python train.py --n_layer=8 --n_experts=128 --experts_per_token=4 --d_expert=48 --balance_loss=0.00203 --balance_bias=false --beta1=0.95 --batch_tokens=[32768, 65536] --train_tokens=434000000 --dataset="wikipedia_en"
Below are experts of layer 2 (counted from 0) of a mixture-of-experts language model. Rows are named router (the router's row for the expert), up (a neuron's input weights, with its number) and show model dimensions 0-127. Each number is 128 + 32 x the weight over its row's rms, rounded and kept within 0 to 255. Numbers have three digits each.
After each expert's rows: "comes after" lists some tokens at least twice as common just before its tokens as in all text. This comes from a sample of Wikipedia text that the model never trained on. Tokens count by the router's weight.

# expert 76
router:071142102093108177125107151114170126160112157118123147128177177171148079113116198082115083114139109111128168085139145124143167165084111072139141037102108142121104134144107043099115146125185064162111133115106162166130153106125185110139089101120097150137142114134148101088147106091121071152094110136136090122163181129143098114088138200126148109120168127089153054138106180094146181086116
up0:164145139136080139121128194123136107164108104146130133086105152116094090191171145155166091092119138126131110077148108081124119150073165122155042132111177124163108167076082149148214128176089136110105189176090084116096102136125140121116144111133097115099090098063128085162138104116138184178133082114118140157134138194126183125166131109176151157135115080105151105175139115140174135108069
comes after: " a", " the", "-", " w", " h", " and"

# expert 117
router:116184186148073138085080126101133069174147143153143193139131097150100086089124138111093115105101105142149136065170170123159188127131091067167111096082154187101051182085123095138093196099110100150132149110177127141151194092131176124123128096090117129121148094112112121114133047127183130159103092116165098147140159117133131138138140137116139076124121117087160161152145134177129155077140
up0:093124159136144169141073110159153146140118155102200188136101069202116109076127142160075145112124111148145178149195129126136172120161126115085073089131133163099140101146133137128102173070127115105160119123135131169124153097137103109118164104128079114128134189136093160115035112139109079098080113061107104169105131142187080135187113090111129112113123161179124180108137169173156145083119
comes after: "-", "\n", " co", " re", " a", ")"

# expert 95
router:161132104153093127114080132047135150180161163164179172167149116110134126114132157121052108049102067128147140124124158142140137140113141095146127125138140086117072166140089105141089083115162085092138119152177162121113119115141168094117104078131122185105134091153160183080166062099124110130094110188124097155089144138119079126097148103182177092129102092063106127087111142129096137134207
up0:125162175137123151100061175097170111198147185181161182112131166112122100114086124135088135121139125155136167095098158149090146150129128135078133129113166119075099121084082090109104113106095116138121132137142146089202181121143154098119102095089132203093169075126095139131125093135151108198122166141130145095125125122128056099140118136168094137135077088177200130079137105161151173069153
comes after: " the", " of", " The", " in", " and", " by"

# expert 16
router:099110086152097153068115131065165123182157142110142144139118146126138065126073143121073144066106083139132150137149133113098119130116191103127114105134099139128075124066100120108054139109174113146114140195167101149104147091128220119142086136125137128144157159144133135126131075124112147158099113180186116158134154097119036117096143153187141095113173111059150112115098168143091146127193
up0:081086136120114110126066106136111147155144151099180121065141143099096147137101112148129178092107147104131106180154100147145087175146180168142092089095147171160112138114123062138100174116130106123101145088125146121125100153079103096085109134147094108160144119132153115110136138118134126158108189100166135182199083128134150090162144115213041055165126165188139092161158101152095173108175
comes after: " |", " the", " a", " and", "'s", " to"

# expert 109
router:101180132126068126068090124070168100171173136108159185125119131088154071152116133083042113094098152124150117096148139072113153121080204133162122073139104162096090139114066094134093130127197129138148125137179161110112119120161170144148082130106127171114199116170140172129149097118145107127091144131147110112168172123163139128155133162145167106114126057137066124139153110127098181157153
up0:136128143127110133045139143151128124124126100137127080133111146172107136098131100174109092122136092000110156162168088146111099096063162140132072124131133164142165131135130158149082158127158168174099136162110074154120159111126136151126153157142083119136171105154152206123128135166146156097118093216128129088110096087117164081156115121181090124055132162100094114170177127156102160112126
comes after: " the", " a", "-", " and", " c", " to"

# expert 98
router:151151124155099163107070191086120142195182169149150148138185115104126086105151157080101191132078092098136187074184185149140153154105155127090123058153165120105107165084108149114101152117145113188142133145120074173107121164197163095102162127129095141142154141151103140121175109157188071149118171141105130092133144094123131151154169159132123144124114114148138129059071138123140136109180
up0:129171125130142089072168165074133129113092099190131112139132131139195148129155106110074183175086160140168092099080143137083143112126114174127129115132084140121091155155115081054084094160130144171111151124147080100151127109124171162137174129109151107168161118093133171207165089121123083131117084098137084089110150097146100075105158146088114098167202094172148140139123134162185099172110
comes after: " the", " The", " a", "The", "'s", "ing"

# expert 2
router:152123133141095144121090140105155112167119132111149174151150129097104074079086185143090167053048075097139121156092117156113107168119165095143144064122147105100123068128122090123063166106138111069124148155125132119144118146163197060136124131126107132151143117129161109182132095148118090165087146212156144178085161133138104137100117100201152070118094082104118141156109177132094108149146
up0:147145214128100155097169174108157147169178092169084143147110137116082159113100139083158137141101125127200092130136138136125155166141104078179145144167118093080134113134119193112106122125153186108136144152075146174119107081111133112108104149142142092155130093102196115138077108064149078120101082165130135099119131188142123094090126161108101102164085093083121112106169137150171156036162
comes after: " s", " |", " the", " a", " and", " S"

# expert 4
router:118121200140096169119120169125149171187138124173246162160143171109131082124100156127058154134119082126162127142141143128147125148044142083153113130076151148102091153093128107128091147124165052129146138132111141176134127113152142116119135125077078149110145069118117160128131105129179099150135144162096121121188124084170136155156110117129129118154116104077101088141062182174109182117177
up4:204112105191156143145110104166122122079141153112092140090114099124126159179143148116094108130141120119167135118129106119107151185153145159148099095191121162174148119167090124147117029130122138118155071050119122117115114135098057074092166148151123085161109117094145072160134105115065138161145187116142149119105163151139075139168196111101104152124142118076166137167079120102110146182169
comes after: "\n", ".", " |", "==", ")", " =="

# expert 77
router:106144134095083113115094147076156134191174144131163199140127096125110146119112177143112117074049086148131137115109157149114125114107150079156120080136140086106055159152122126066089068139162074138120125137131133124149149118138158110138102098130116143102177080145103190112110036098142118131100157169135125141110127144153107095119161095184160096123110059059101079112143184120082131167174
up0:116113126144122140137143164136147085130156114131168159116103092166123181145128125071108125127148100181112162180105118123056127131127122144128165088121137148099150145157146136071097098119099102120107174027128110172143190070162102145177102109174157065093141134112094147084114094076108135139149198180141076092085116126176170142065129164118167149105128199109144096168121073157113134169136
comes after: "\n", " (", "-", " \"", "==", ":"

# expert 26
router:146109135133095118082133114048146148199146179165157144138147130141165107094100180145080095112099102119117149161131147133138135117102151098097167103137187139110107169130098131080068085107188087144135110156144146171140114120148177128149124123113164135126159134145121171110191099082123137131069116175141118141091123139145102145174124134183175067098131080062149079094102201129097111112226
up1:110145141135122176110131092132095126130110070158185101195151129135105120114121093117113126190114097156082184159168140035094165130122200099087122129165141083083094160122130158135141172118141116126162143134125116080065101123130094107126044093116162157094149143168114101172117125178133116125090179141156083138023154169150171121147146115160153160100143150104113169098139146107115152083150
comes after: " |", ",", ":", ";", "-", " of"